Weights of a small mixture-of-experts language model, trained from scratch on English Wikipedia: 16 experts in each of 8 layers, 7162 steps.
Below are experts of layer 5 (counted from 0) of a mixture-of-experts language model. Rows are named router (the router's row for the expert), up (a neuron's input weights, with its number), down (a neuron's output weights, with its number) and show model dimensions 256-319. Each number is 500 + 40 x the weight over its row's rms, rounded and kept within 0 to 999. Numbers have three digits each.
After each expert's rows: a language model's description of what the expert responds to. This comes from a sample of Wikipedia text that the model never trained on.

# expert 4
router:441450527479549424483522512454469502544455562490482445442499483527471479548497435524536494561490498504504460471495451459566584502437468511468485466512467455467515471412518540446567521454485493
up11:435507522477517536541465428508509505523471614458453486496596512454470476519468469528474495503555444487522487501506519382428491513478447475566595472443501488482536502530551470469520400499467406
down11:561488513449530540397504446546504534507542438437487480433499535461505450546498570491538489458509467499487459461528534520488453529410533430435532433428511501563496551444444471525518513477530509
up12:539541544435466553563405535474540531593480498561416531554526540551545501513491499581489417599446518528501529449449425489454490424471577528458451545496442480477531510469492491474559530533469524
down12:474458528578494451464514475527466515484566452493493530550470499438483469477447502445459511568571549480531437533495500469548492444523555547442478484458551492494486549482447477485547472542579500
up13:564546523518541415518518511461387502560553509482485473515523473419496514549436481542580381531424514560505408513534468479468473464566498458492504467551443416485479550497514501519524516536447460
down13:502496494498502569554498505451477473585507508525467560536502496469531510512493449451508489510431512415448537518472501458519484502497475513517506466474515475517491454548522607528482481453374482
up14:506502627498601488422553487557440490523536518531474453452429480517537463448494471531510502572527478494503521461462494425509474492471495528507594512503450453460556580489527500475490454568565500
down14:444556480565530615495427559464606474553464491491480456535468494513468484446543500496551492492510584505505533440509462501482525511433472498569490576539454508432523455478453520433548493543477441
up15:470467508468496497492508459468558495485438539527452423477532548509464474599507465521441567484432560506455564546492463460503519506459522512462510507535523488484476430507484491534536530399488453
down15:457491490566554542518507447543603494449501492532485444426572496516550489478546523524546521449534476529581520505541562490484497472482497511472478532486525483555520547483446469524493493486522497
up16:461518485499532518476517511433556459437476550497494498540460483481491504506521539569523545533518458517530503503502522516539467528496373546564472552528460527460492510461463457464494500466532530
down16:468480544560561473448610422483443535522497518497465571517477510476482490511519378459474615535502488562457518530510520422447478514437457475468483492480446463545489459534477517437392514527550592
up17:568432521521493531449428487508440506498487476533479477477453454555517515525449489486515427504438479489499448557440482516474504510560471518478532474491537466528544474424489435525499559524578507
down17:453422476465542536414441537499493542539482472536475509500486528489545443486540467474513438517566416470492511487475521490460540473520515480496506506567603584607444528526478510504533535489476455
up18:490469503492479422467552470533490525483522551506493462505445499516534562497499445447530489479519526494397444523493418504517469516515502468532512437463474533543381467396470529507513465442541474
down18:530511507520483485509497416535576501494464479519534487472458512457499437461564491503547545535493587470538459548498483547535541489540457505554557493449546476479504523515445455497506510512538468
up19:429491462472505468514537533526533474551548489486488491458463502489486440478495427443473490541477545523552439513420438504481490521509481502506532463449506405502493527546552455491488517509514509
down19:506514514550511583494495521513503510436568454485439468537427465484446405503505480518431565470505466453495505488544509534468567485535515507494525450526526523461479504495513442488470477521487544
up20:552460468510494519512533611478484537538504490467453521429499521453587456539502465500515481464511466499444503592440495480490560548467433509530512480430559493548513506448504543476463440564505479
down20:498553522473484517556509432457472554492485558525456490538474547516513464563503506488479475492544526563386527551487455487467496558453523522561454533534507494571485570462484483439502464527503458
up21:418513472473582489522515470473505474473525500495475450547509501501495507550522465490517459522566489520496539488554493491471478517513521441461612535529488455463491456531484479482597564529518488
down21:529502451533480509487577474531541501565542483447572465401582462443474449510576463537532533502479537501482498518482493477489535530488559541519510533482487535475485479490524605515493434547507461
up22:483495457483570520516514497480505492487465531468568420390557546480451491462517466490555489523517494525554466487498402506496545465442507483496480489485488484434532536468563468447462525501461509
down22:492530550516497439546547457505522503511479475502474468547426489442512494457445434498482471560486492508575597494502601556428519467522525437468519485501525506490551479491474532539461548484373554
up23:459525544495483522531546506479549477494570495464492428531478486457506520575431401519526539471401575506443581464447448532507533504469497502512487480463422542508479499440526524431491473487520458
down23:478474469427527461476517467568471489506458528476505446552469533439521523529481449494544546494502574545497495550507578526499548478506523501493486509463462491455448513489528494501489467508480498
Description: Military unit names

# expert 3
router:507480555498508450451508488499484486549459579471502433450493457536469520537500462554522498601467495492493442471466453449585569487459460507449509453502516429463535479450538526447581513469466489
up11:470500502473550482508483521514439495460454523565452484529434535406548496489462483463484488516532484485512506460556509483463510569475556488518508557482495476512513414488478493501491469552501532
down11:561560522511459503489423491511489585467472543514547500526490558535496537483514510503501481547495506546491522517513518519473499490497503547503430476444488482528512466448526500473459517465440592
up12:539484595544528466555544493505504523469508516527412443491457494517543475519489473498447510468482517486456450544464564402512496456460509560497466504512450475476518514460502507513503572463450475
down12:536566519499478472552577506487480413496523602504587487503463452521610483510473426542504503505527464453536500605564457443502481473550438476496553471486512474489477503521491500517521516509507440
up13:483603529485507485505466561553455498487512533558449578523498484520493483457581576490501532542504502514463464433458490531424436504471454440501471509495534445472457438474521470450505496466404517
down13:504514505567487469576554472510516435463511576495568489494467506437587473519535508489483505460436508456464491524534490449525501458499415416493524485381552467545498502478469511493544482439524485
up14:580484566526541508500502458467512514518462485535546477532476447487484557472505526475474518500511526486520501428482440457488499457554503429446498379470533476473555503532475572457521468465551482
down14:498573510531513450528550436543463518516526509506571479559449459512428445515514461474500520538567558475478537497552483478503504499464469460541508531495604480544443560475513490526544443454546497
up15:505539514550506516482554512494414463485509490484513506531510487434478553469465494499501508492490532618481486546528484537454467574478469453448450515460505469609572525467477520488513537499440508
down15:475540579448556534462485480510466515472463493505538571496536390493423548502469528512471518467517479505502566536544466581455456501506516475526467534462511543515477482540489447471454504499436530
up16:498441562483512450528449462521428461583472524517497559530476536509474485505499531493479505546531508544444465458474534452486493528526468538482504396476482547474550451532510528466492444471520452
down16:474542527592518477522566449501453548510505544449534465569503460459501548479517535528502461517526489524448489438518523534510493433506571468513490494486506459466558502482452503518526461511513567
up17:469501448505491543505453529492509526538500524447581486499512486534521530471499489486570446601525418482507506469482413516525483471526591580529516530518474450487451542449503476441529463486530495
down17:495523554478489465466525462552519429506569482530495559435475549481517663412549547477495530514516463517486470519530504494484460521476575522564394514572553403474575499522455553515435504516529521
up18:515531546507457481524477471451490471501553575413533487476447445443507561455468508509507561554464501576567495520487522491521514529460507490498434484446509480514474521459588469468469486563482499
down18:468501502507508520502553534497467462509422553522547524458560443484532457554517487508507495531469500529464438436482466538520532483498563488558552491514599458541488445469430511488564514455500556
up19:556461530501491498519507540503486538532508531446413470514445495502451539479465481584490568458489495469483522515519435434430493521522489565514472498489505510475512455545447458518466564565445525
down19:506454489443510434478483455449509598516461507478458424431483540484479467492566518472475447559473461516473491464488490536450515499502469498510490438486459528516507483440533472514535507462436592
up20:523474495541509546437553415510441484507513462591549462423471477491475498512479492601471501520493516511508442428473483520549557508542470482499500498435494480554535458417506471535558464517404509
down20:475436526442569500397592436511428474450522461503543432453483502525506427484510521503432504583545533485473542522545474501524481497494514426517474478495520514570547512515441473531534462493464482
up21:503488490518509528424530488529516569535522497492561539506540478504471422475563540507499531497506518521473507500539465537581616452534424550504540529537538523429511497550556527485500510474504486
down21:515448405562540511485455484411502468455504548461475482475385482516475487540485499482486411501495513517478508485455471475531456482536476500497525450510478466474504441532502439506465539485474576
up22:498530469572479517481486506535542521498507448515444532524459506506501487435537457513573511547486475476442536474500477493461491435463498428531541461471513518513535532442454595488491523509477517
down22:537537489531523545451491551516499499490535514505572516440505472411481490455522476538502601485527436465453453450487524508465405552503536538464513553507577462557494489440492548540563530463505481
up23:504491546469503544487577535535491490446507475510497530460388467540497539495473509532538483522524517536440458488443522514586504463488496442527483535509578439541542456487472493518601514467499422
down23:435539515442466539433580471539488432438476478500570606495506475496544538562505583547473526539497530433548442551484541585437515565512483423525495543526440512518525526474509456531500472435508526
Description: Surname pieces, F names

# expert 14
router:468469581506563431454537496472479519541455526499474433419502466525482479567521475540561518566508480463489461471468423465545613540471484551490518464522493474492541497470513516439619547426449479
up11:478551461508499496437522455556500512495463487510460479410486598588516493512554518522580534504466515482521462426446418478530597587468471491530462475544516472536494567464523438553499516464518433
down11:481544538477452470495485459500454408469489533530541516569426473461473548470626521502445501527517448538546616462457440472502433517462475466517544532536568470485545452440513481531536503440400506
up12:507428476527518450428475533553554529498461538554485468523516538511505470535545456532503499534386470467462533460513440559512498518427509509435545519536460541531487435524484484554524431464483528
down12:481425475552569517488555528418482543511494487551518559505430502535510464461563472534488512466569474473509491519508496484441489575421500449534443538538549490540462491476502435504546442492482536
up13:485501575512456539469514445458491535481513506454511548460466507435523507533560445527554464549550503480523479524512444512554504547526516462479528547463543563473527520502436588532504481414418504
down13:528528488503491436505488482495513516380481482505502477555516482465526475468482515526537474465496497471518514380482521578496499497511501465523416546551544489604506576453444528484472461513479447
up14:515473586539495483493504546478493547576444470458540415485546514438525527519472547456482501480490461414553473547441553516457432595437509512523514479490485446560571584474502497515496488586514464
down14:464482539490469479513477588472504487531536541490457432546489524490460478483472498464482517588534445467561523513467513519566516490531464396517515418499518528460454488494466440573482504482515526
up15:544462557520544468518504502501480432449510456522536468428466483482560481478498394521536536482520445527545452536504518485500530465495508500389529500511466486498459521501426489541517466502507480
down15:441551416544458508475386495557475497481468500488464475534530506533423484521453467542497495436478505512502521470525483474563493461533479440522438495524369416479425530445432517506480487452435544
up16:463463466543466498506514519560510443444524508468488449492558545503525491553490487455474490525495457519459510512519482531494497495539432504408466477502483500450441443469508539483601511498544500
down16:459473506536466542505513502498478460494516493431541497485545445553469525553544444521489558404450507392537536491521489461472520452510514514492518473549422517442555473473436496477522497506462518
up17:533500549497560526465487564490495558494465510537568467546579461496521516621541451512481493490506556549546515535500527431493472484512540480487425493428468521596585546527431457478493466497575446
down17:515526543513567489476493534474495457527439519513443564567523478467493501503541529481517532535538507499536523445529453529452531508494518587540564549469528536537539458574533487447457503547434453
up18:600493508360454497453492422509478522505507541516564431456460510545495519462488481530511527573533558512400492436543499543534518510434513548510453508558558466488543522550472494551497488521548546
down18:491478474446471542461509428567522476516453502508463466532492476537535483519546474538458451444496450505484455530499501532465499553447422475580503499468461510522410546487471501494492592417503478
up19:525490546465502483500521463475433450549482487598477452464494525487557438513499599496540464478462535528488486453536486482551527491471509522542526413502512489470544513541506454494476545421459441
down19:476509483489595471558536481508547531539503538549508526543493591495578512455482514449451494536536479511503506463438488436461459438483524538529530529433485518516516517533509462427453512508450538
up20:504461518444490498515498500450499460531472505520519456461538474437501517478459454520567523512550481443545498451508557564459574472492540503472523469529513490467527482504495484525475503440546486
down20:543531594476515438438510445526469444467501517495502527452525540479481560448507448517499440515485499524542537506435478471495477558452425567519449494527470531480523540484485528549481445524548483
up21:494469487468514526435516488485546468470417469520454462422546548489471518482462450499525450539483499462480485499535501524459595485542539490568449478533504471540459492409564579413567582457510431
down21:492536516579486471474516460421429508473488509512492441555499491542511611515525533470458493565490446525524507501526524531490453502418524480547528455441471479549552594512508530479506472514516443
up22:530478417483469523547443464532445491499548486427508444474545486478529504444424482456452473546483452514517493529462554565478453458483487515543556422494556470431514519530606467512620586496567436
down22:541526512480427515556499435461478500441510569482472541469563576498451520510485462516459493548517430456499533512520517558480490526589537482591427531473485504515414559478426508481535487476488528
up23:534555494516519515417489474467541459475485456534441524477536485536525482512470425483484514521498433550542507423453517467548492518462483498515512438505501526492462482461583465525524498528469531
down23:576497530585563481470535482494491441544507465501548452589480408527493456519447491483505485512485448455493511565454511564505500504553557524428496466547446492488510481515503522441560442562512532
Description: Foreign names, sports scores

# expert 10
router:522438565476526421433559499473447505511442559501482453452517514541467483534501455513511509530486476498466448477493481467538537531499449511463505442534525467503522463454548529502590542445479500
up11:550485499491526392470506522489573467487472530513543482577461466438513508470455479489521530488506512592516463554564424442419438446482547538415589500484506546507519519450554505552502561484414489
down11:506585449530501506530620481488600435508520528573531535500578515474529420513473429569506547456574447528492457525507537491460481518519509477495511483496567516524472536449493525425479515513577457
up12:510456556510525457501451486453551520535470542516530542527473527478517514541547455505462531462506551459572502509521464501490575528402479535469462501544551450521526539502540528497499490480516509
down12:464454490456473521525495514474466447405527510501458479463492535519474520539509487479474456525530496507517510503469494537548514509506594507520502451529515522479474441464550490490424500459522586
up13:514477519465520472534499500538504508444472513460526504548522473530574505478501423548517581517417489492538469567508497484480486508555509525442504524534554540473498484458494500507470493492465488
down13:488532480488438522480444461521500506469547511457509538493497552536514431477431522539578522478524543479495440493470450543480471545399415471515481494453435548568587508525480491533422605509514562
up14:525436506519588463480490454536532596475488538465506470556495533493503513548500553509458569519523468460512529504546452501497477534443466571510455529521521466499559522487544470474565454498494496
down14:479499432516459517512444562520570525411546544530485400447490498490507546422535470458508466438524574477505526547544504520462497535575546510489522536439528489548474488493506479554522536527533488
up15:534483518538498458446514510541538567508494569524542436499460471474503475535500526503480459484471525547531420499544456454531514494493445520493559520487509491492491506509610505437495493418518448
down15:544476539505446433490491439499467539516485524451506551546465431439513483488520524460470453486569429539506541519543469457388526488432455506495443467577504530521431487435549491503461509547527485
up16:503512582570467496462498465460453444550481499569552560488501450460539506506478518482526526488460467472431483490464520470608496488528548503535456445520478547514547456435514502531543514514513536
down16:481503472486431530502505455521499514441526481556468494476567523502448500486507445500500476478557511528563494471505466512447430481544458528533455510453461484559448466577552510587478451493523582
up17:526463506433481485524505488464476484525476460465531526427489500523461438515512458476491569523414523470488469500532549519475619493488496467422513493537559465556514530499500522446551557489485480
down17:484495523466499537495503506550486468508500464460490526470575451580579530481476549513511566482516495522570450389489498456465499548496526489443464531514520539519504517493463534482506530464488513
up18:465573569554502451516462480449522504527493534428533484547518544525487452491503507507535508468514514495431439532501543525483476493536402477475514540536498514466510481454501460563505537518546558
down18:491495463455560562502500505502541459521476514508545505542486424535515490466514484537472494441485520541441509466508549479513478493513547394448584540501559461496477476491452465521380473543491507
up19:488505523471500501498441597540522477515467571500490469443525520480533516479488551467410518535515478512470424516507541528549507558553543521447565428490500509466568428478508496492540445495566502
down19:497543602491518498510524510505491528535462441509469494507518462583484504480534525495525379559514441437545568530444503500580429488463487478585532495510472523477470440493540483467543416571517455
up20:509535490472500498489504527516402549533481501507541529537462468488523479534512522525522508497564500534462479502520516434488496514474475571572460523464525468476542576553511540462503522518446510
down20:519515478517432528505536460489500530465563415559491503539502518484485503550460486479504606426420523505486456406527572524461500585525498506541595522518498461508454536575506466486461502471500392
up21:536498453492532440456536469490496502553428486540496540547532567448542491501483485479545499536569523550493537467484465513498581463468556499448490445519425463577467513478511500496459511511499457
down21:574424501474515461507467452566460470575501499525517526460515537508543486505523530509575390488529460511485463545519526535512505537524515493544526508495451485462468407555547505487532457566505548
up22:520505495446442482507513616449549550462514567506570545467462434543497486486497492533553509505500531426554498486490470544503574455497538451467565501564490503553499535494538587454501505478574533
down22:466439533544567448514450502497507563593505445523462510522521503456526559473475519466474541493580478481442487487504448459515486503521439515478432512440423503462473474530518459423514405508480495
up23:461564546546483522444454456531447488497435492415517444470506510506555569493530487473521480499457462502493501541507521468587531483533468490448532423484486560571573452451522481525525526396475479
down23:437498533514450522526531530451442499522500511485382510512468499453520562447415468420523547490547503454445547376529499475529438461524576482492454543492520445494454478553581468547489572418484524
Description: Census and election statistics

# expert 5
router:470479587501513417439536507477485516546443534457482452469523493536409517572482455523548503549450470451468457495487446475565515493480464516459501466529496465494545492433516576422598540464477478
up11:499500490505562419453502586581471522483478487435542481545542525399416532609490518490500542439485534514512540557566492511501438601588530506469420499510532469486482485476469512578452511525537546
down11:530511531531496489474539529436491528446502591557528497510508488443504570565513484496458560504523523523527519539513431558439431460451480556488520466493598538472494577465526508485469472534479455
up12:531449521537476515479489497464476543519504402494509552473495500446491465573424474530529560557475457420469488524522464540492587501493483542494470505472436530609576555506554554547538542467551458
down12:524558475392490486561559502495495498528543480545525480479532431505543438463511499530499487500454492500467472459488491554505499500524474499480485494437470547529565478532474478470482531472493556
up13:573469472600516536436528480464456513483494509507520524481468440449500493529566467532513539484511515539433498456515513554479515517555459468529470543488533483493517517489466543464513457541493455
down13:538484512493509536484522557437486438443533577489465518533464497495491522520556571532456534462491584463465497417534577512580571457511522490541498534490516456517503459551490500553506469475541458
up14:552511504533449507532480478560512379551432559508536484495456516484449476562546492570526420517542517537559444511451467519496555449493498547438469524407463449550513439490472494491473509413535499
down14:511528561521463525459502478468542476519516442557530471497501446471586478515442477541481477435513493512527537509520510491588510567454494572452532538487434464473587512490530471449468487477503485
up15:505443497565501439537481531468478517457525521548429458519518518558451551469479427489529555464456508485507602496501454515486552555502477535472479452541513479467432529479447462515482478502521510
down15:532444481482451514579457482490547445461549575463470526463467533545593460480511535459540490478511509496462473546506491472533534508549500539457452561462463493520444508540467565471460500539518552
up16:482526549540528560498527507541473476485531484430436469568487524508483505522475435436533544519504547495476538456525516417499554535517495481416546484599454422536504487459499480501493517483472467
down16:474493545532465481480521475541506492481489530511470492560469569523439514482498541506539516468512480516493506490508514502502516473512495549482501456426539488497462461512509577500503567510435454
up17:497580487480420510461594479462533523479436561493468550496487457551475488486507540501464543543470541531444524471461505532532516522514499548533517501578563521514530539500537560492523482502499488
down17:481460557532531533501503612513433486559457505536524534413478454440484453505484526532445541476519460492502457538407567515533490453524483543447507482389465447453550452550522555586486495471570467
up18:508484531485511471527531520493523509507521474472522510534563486486416514529495476561510583454534425491627470536517551519574391396523498562514429464493545407534592439469462475485501545480512467
down18:518506506498511476478475471532498546522511481465568547493477536527480512463495529453537551398585601540469511433515518522560556436505566554519499480505523580459449479527523609436494521487472506
up19:477495467524555508526552412454476468484538494515525449504507440530561462502474431562465462450519474501509493433460525448452535474476488487476529468495487496454532477478547468503515587475487481
down19:479567484555432515497486555601559538529482537471491487509571503506488548459500441470412479473494514495529492560453498431554529482470506513573519500552505456501525470460453523484548479579498455
up20:528515567474485493456496496496480621569556532522472555519450488521531458477516526550532450520522517464447378558505552497549530490499560449496515509449557524508513495398539488522506538457530573
down20:471541479456510494461529500525505430449475540463521445524500512494491429561461535494501474541456545520569504504545509458552550546431544490533475430488483495448530536513588563514493496478525524
up21:507530573567555456493512494507490553466477525467436502429491538595489549479558462493526535565531449503510540549490505455493547461521408507544459518512500515505498478538530522470643506491415522
down21:493444494455560488492531496518496563495487483522539510451515552508552558491556476485474502552502520450447477494484532472586568477486500568518498537503392514500575593505499482474508455534527505
up22:564532522497419564521534505449461455467479538505433549490472431525484543548445531522514393489514506525492511505497504422538541482479446500482536473525511479494457490444477478481474510528511449
down22:479450453504468412499397558478498486504421447471506445528483523504504456505528538467462486442493412509508537527551373568517470495552539468520518482474527575547485533530525481560526547542461510
up23:475465595529492477483549565506452597443492524462421464501504557567488500491491491499558514501525509476414539494523409508537530542537512568498477538513515537516533412481475495463531538464493518
down23:575484469544563550467407543409543530519523524455506489471472570529555470474560494504542474502464544455418471466448551457527527470455529504607477475521476563509553512544491424478513489486491475
Description: Non-English name fragments

# expert 11
router:481477562495551452474539493455484503570451534498488442433494456519452488535522475519554485576463489491508412486498455455566524512465451521479522478496545463512539454447537570469595512469479522
up11:416460479467477497475490469461503447590492473519570504534512465473509491442571525547556472465503523558508418525513514431544515506462471515528518472441496480483545495473547451508447421445578479
down11:451475445553484475520484507563532581508617527538504482490433495433526512570477479500507488525513471584505585538521479470536459462549493466435475506504500525497506499536484490512469560515502523
up12:477491500485505464545570470488515519549417442407532547545466478488572493502504578434484532544488493515507517445509563531549590468476513514505490463506458460519509484519590489527486507474494413
down12:528516553469481473510544462528480472482405450518510508477446459479493458492544525540432496494519572530532522471498530512476509415475487537495528520514583514524454564461538516528489480494464516
up13:516532474570469499501474499546425557499456489454441523457502495537480459520517475449454487414474499531550470481489525442444536491491571470546434514554508515512485433559607516532538565505448498
down13:511554554564470454430534498498453456455561411474543517518572496432516475542498432489536536493454549486552487484495540490523507461535478442481460458497540516467516511446464534524596543463555550
up14:593473532586545531524603479524470453490456545502546465537510459550515456460506484468510537460517491520448519498496499455585505553513453520554536454448559449401490524521439474470527448445525510
down14:504435513470548524553427482529593490495502538480505497501539486492554468553455466448520487452479530535510441544547461478512472422409467514461506483503450518490525464517459473517511523498565510
up15:454429524465499516530476428479514521517474490525490489469482521530517479494481545453489489515427535519488548531555504521519520528483437483497585532452554494494544568507567550491521479425474529
down15:490440519474489535469551423464563515488546501523472562617483476550561556500503565469500474472492470508541522494506485495567538477480554482485593495529487507503540583473516443502535549438490458
up16:423513419514492507493486579570425500563524537483407457467518534473473479550493502510615549501474444499500489447605468464520485524491556489464503517458519534539504494504564521534519547565467478
down16:473506540504481507508493534469501469508466505518510496420417509471482455569508533530518518431523504525410505419451517529469567475499456496478500518520595494455466469587528473430456521535553439
up17:482443517501478484508490520543508557524498559452495399490497474555494486461474565481449554494500491621466415456527586414455494500461465551561589512453512466569473397467554447524534523516514455
down17:550475504561486537469483530506441488443510495479581514423550464515564479478463559491482547455497468501543492480600485564439466454572499558497516503515510493494573527593544457441510555490461562
up18:431527491481428448548444443469441542500529472493532517484494562514449508493471541564447497553483523460537448514523512550484474503471498563453506507462515448498537496489488508548494535511502539
down18:489463510510483495450524431460565556544486567486519432505531497523465550445553534496542470527471529511570461502533454505493482476407509528554457528493514427538492528572543494495510436465421442
up19:432540495470524482472479465488515507510493490476533475568531489574499473502537419476491557557550473485518456515492480471498507452547536527510538517484505439449523463397430456484496527522446497
down19:463461457458478439476423481484505487524534527558376526569495480445543479486482414497502597415517463525472505506475410510479493500475496534491481556491512476503459486530492564483486552517447489
up20:442455490551505463517554482477429506500370541508459451571505580478487475567546536491540476578514465540553460486545516428526441549507479527529453502521530365518486491481550444523566477456514536
down20:459429496494503533515550574551549541472535530499501518588543531447521452518432486520491520535531525460496477588508473574547465518500540496519469502523528551540517514502558393422485493510510503
up21:410500502534486438491534531489440492486483434518453489530430464538530424516530471461480571462536471521510485514545484499514530514474413465511446445462461547555480455544462529507493471463543522
down21:485565441466482529525488493547519526533588457441472505482526446542478514547555514460544450503529502488544476482440566485603460483560507505480440488481398429509558475422559496444497505505560461
up22:510497494470534471525512479500454463494490517420496507484526567456476425482483517438524543555495481512592493470493490514464498540500436523546588444476442515504513458492509592525470529442485405
down22:488473504445456411546509517481499502488498487514529497405464515431493469490466540483585392441550487465482579521447521459545541521548483468503503494455491536548518521435467484523516529499488457
up23:471488471508541514565547509501547413536508520482536547464512455499504515438453446530442517545469524443479468533489560454528528501537480439492525558498518445523454447518556540537460525467566514
down23:538487434448543525493513481527509498486473578493505493444484532463548515469452508552427478532515482467539535534512548612547499448490477496501449536435461426502539584535517518536533472501504511
Description: Film and media

# expert 6
router:480492548503524468430538500475486514549443557494471455453502464499483467542538479562561497580483477511481440443511433436550569481452468548460544447509508480475523499468558597486578526450467507
up11:506522507422515485500466521497511490514460459515532528547469572520521469508529586532462490495530518508532466464484526490629465535558501477444505459495533590419511469527546581484470457462535462
down11:469528444537486498507488510496473490488533445438476521460489459460546481500511494542486466484602530450530497478477622446510500535561458578545436541519551419535436479522532526517486493415477578
up12:507441469535474513448478528531466518523435521412454520480566453580560537489537543488447469509485508564516430517541477524534515486521421517517465522490444518514427452557550483515505471519505540
down12:469448445527531525487489467582511568492529486493507449533586486535505518609545503465499555494477518491514446466552578540481503386457514519556517575519521558466529497428540447524487538518544502
up13:493530542478544459454494458510477545572489497484486506461584461510478498493538459500499526558476504484486440543476495474467519516462459497469448560513528446472473499399499546514582498535409480
down13:539461389499447479536453578430509532485459430511492513443494582549484457504475491548513548486565503528504471497499540582561518515512515490524534540593514532512554564482503464501480543550542433
up14:513479539526478486518465524519497499568435566570611466488478451527499521452504487477554509593480490498540478447566495490564463530518426546524553491421547510467523498562485548492471493549493556
down14:518504501490530471525541526555495407521545506508505495518533453495429487518530474478513511495506600466533557500554479461512424514511522504497504534444510587493544414475445480534431543433517541
up15:431556556458508508414584405502495529519477460512542487488480492505514459517536531504497524500454485510521516464493511547492517487452516591490480536434504525549565447488498544449512565405559430
down15:518511499468530522513537468470588550494522530562449470488483395567467485500495602528439498525565470471512486519511497587455525450437483584529521571517500501495487494550526455459475521525471495
up16:527540537508513503447527479528501551496520491519416423546507398512526472552490535515481490497483484528521453487503480523500556491438580557472497518495461491575508539494538543479482566495460476
down16:609484495490496473545563476488448524516525542566509540437498447543507475528479423504504527524506519451490450419566554494469507482536540510549440512461494548508476474527499518516532470505435530
up17:471480514450516517479556508458471367535421485457480476494462473518486485497525462499476511508465489529507511467491505546536549399541448476425512544412506487576542479515513458474538484457489458
down17:618552446489503520508502445593529504537491523437497538574488485475516521485537518482468497512549533574522481511559497536527426461453446511486485546471524477586510462466475449413570477481441480
up18:544503542524559463536476473514565512485502487549433502521518458500536535483586530443488428529479558481494539579494487475475537526559499464405545442463457481421538531555508542496478482487469505
down18:578502518479551494506575481490457503504521468525443584500512480503519552502557533504496515504479437508572497473494490501519507433476458545516598531503566442506434563579610501545520504590519531
up19:492484480548448521554506526532503521481487525489545560513473516491545536530552476499539502451530511483546523475527526439519586516426496559498574520507433513463541510505551481539471463515510429
down19:460498503520533484496580597497496521513452498474495487549493456479487423514467548467545541437495458433425493471455432462520546498539539620434527503489527535507472509491479449466461485460504520
up20:512545510471552523466512502483530527438509517539403383488453526497479463526539527508478517502406522554418540510496535509476512542519464442439537451474418518565556507430558526504501589451466523
down20:511594430459575413497535459538452532505544493465521511521458456459529440496565491421455459598483415547474480477539481514590507579558496495545469506506492464543539556540506512487449529424468513
up21:428482535553481478527425535445590536531477484441431518442512503496424457524447496467484577448494525497439536568491443494541483465548460558390552515412493443452517494436466520437487517431496519
down21:515522589506491492530515510495471483540508468503532524463455502503544506491537519539490466455571509503489579534525588525478503538486470543484457479474505401458466572565478491475529467493499448
up22:533530534439480539559435437520483486497422516506470526465475503505491493453541530474635505585483518553545549454501401410504551493522525522473535484468426463506427513530566486511484425491486531
down22:480525493526501485476530500523493550546441482470503546514477508514456498500509464480465416581534491544488515472469467544480465500536476515503531487459469505456585472426515484495565468580481463
up23:481540523484573494457432474537538450528481493532481523492413553453453563445552448501473520532487438530537527545486467547472455512480486518510509506552549428533468507445463534440543510457517450
down23:519412572437550558522538536463503461523489559510533520574480507395521526521469521497550524537534458487524574586470565506445510530493465571458567500542615474508519495531498478543561537462520501
Description: Music release details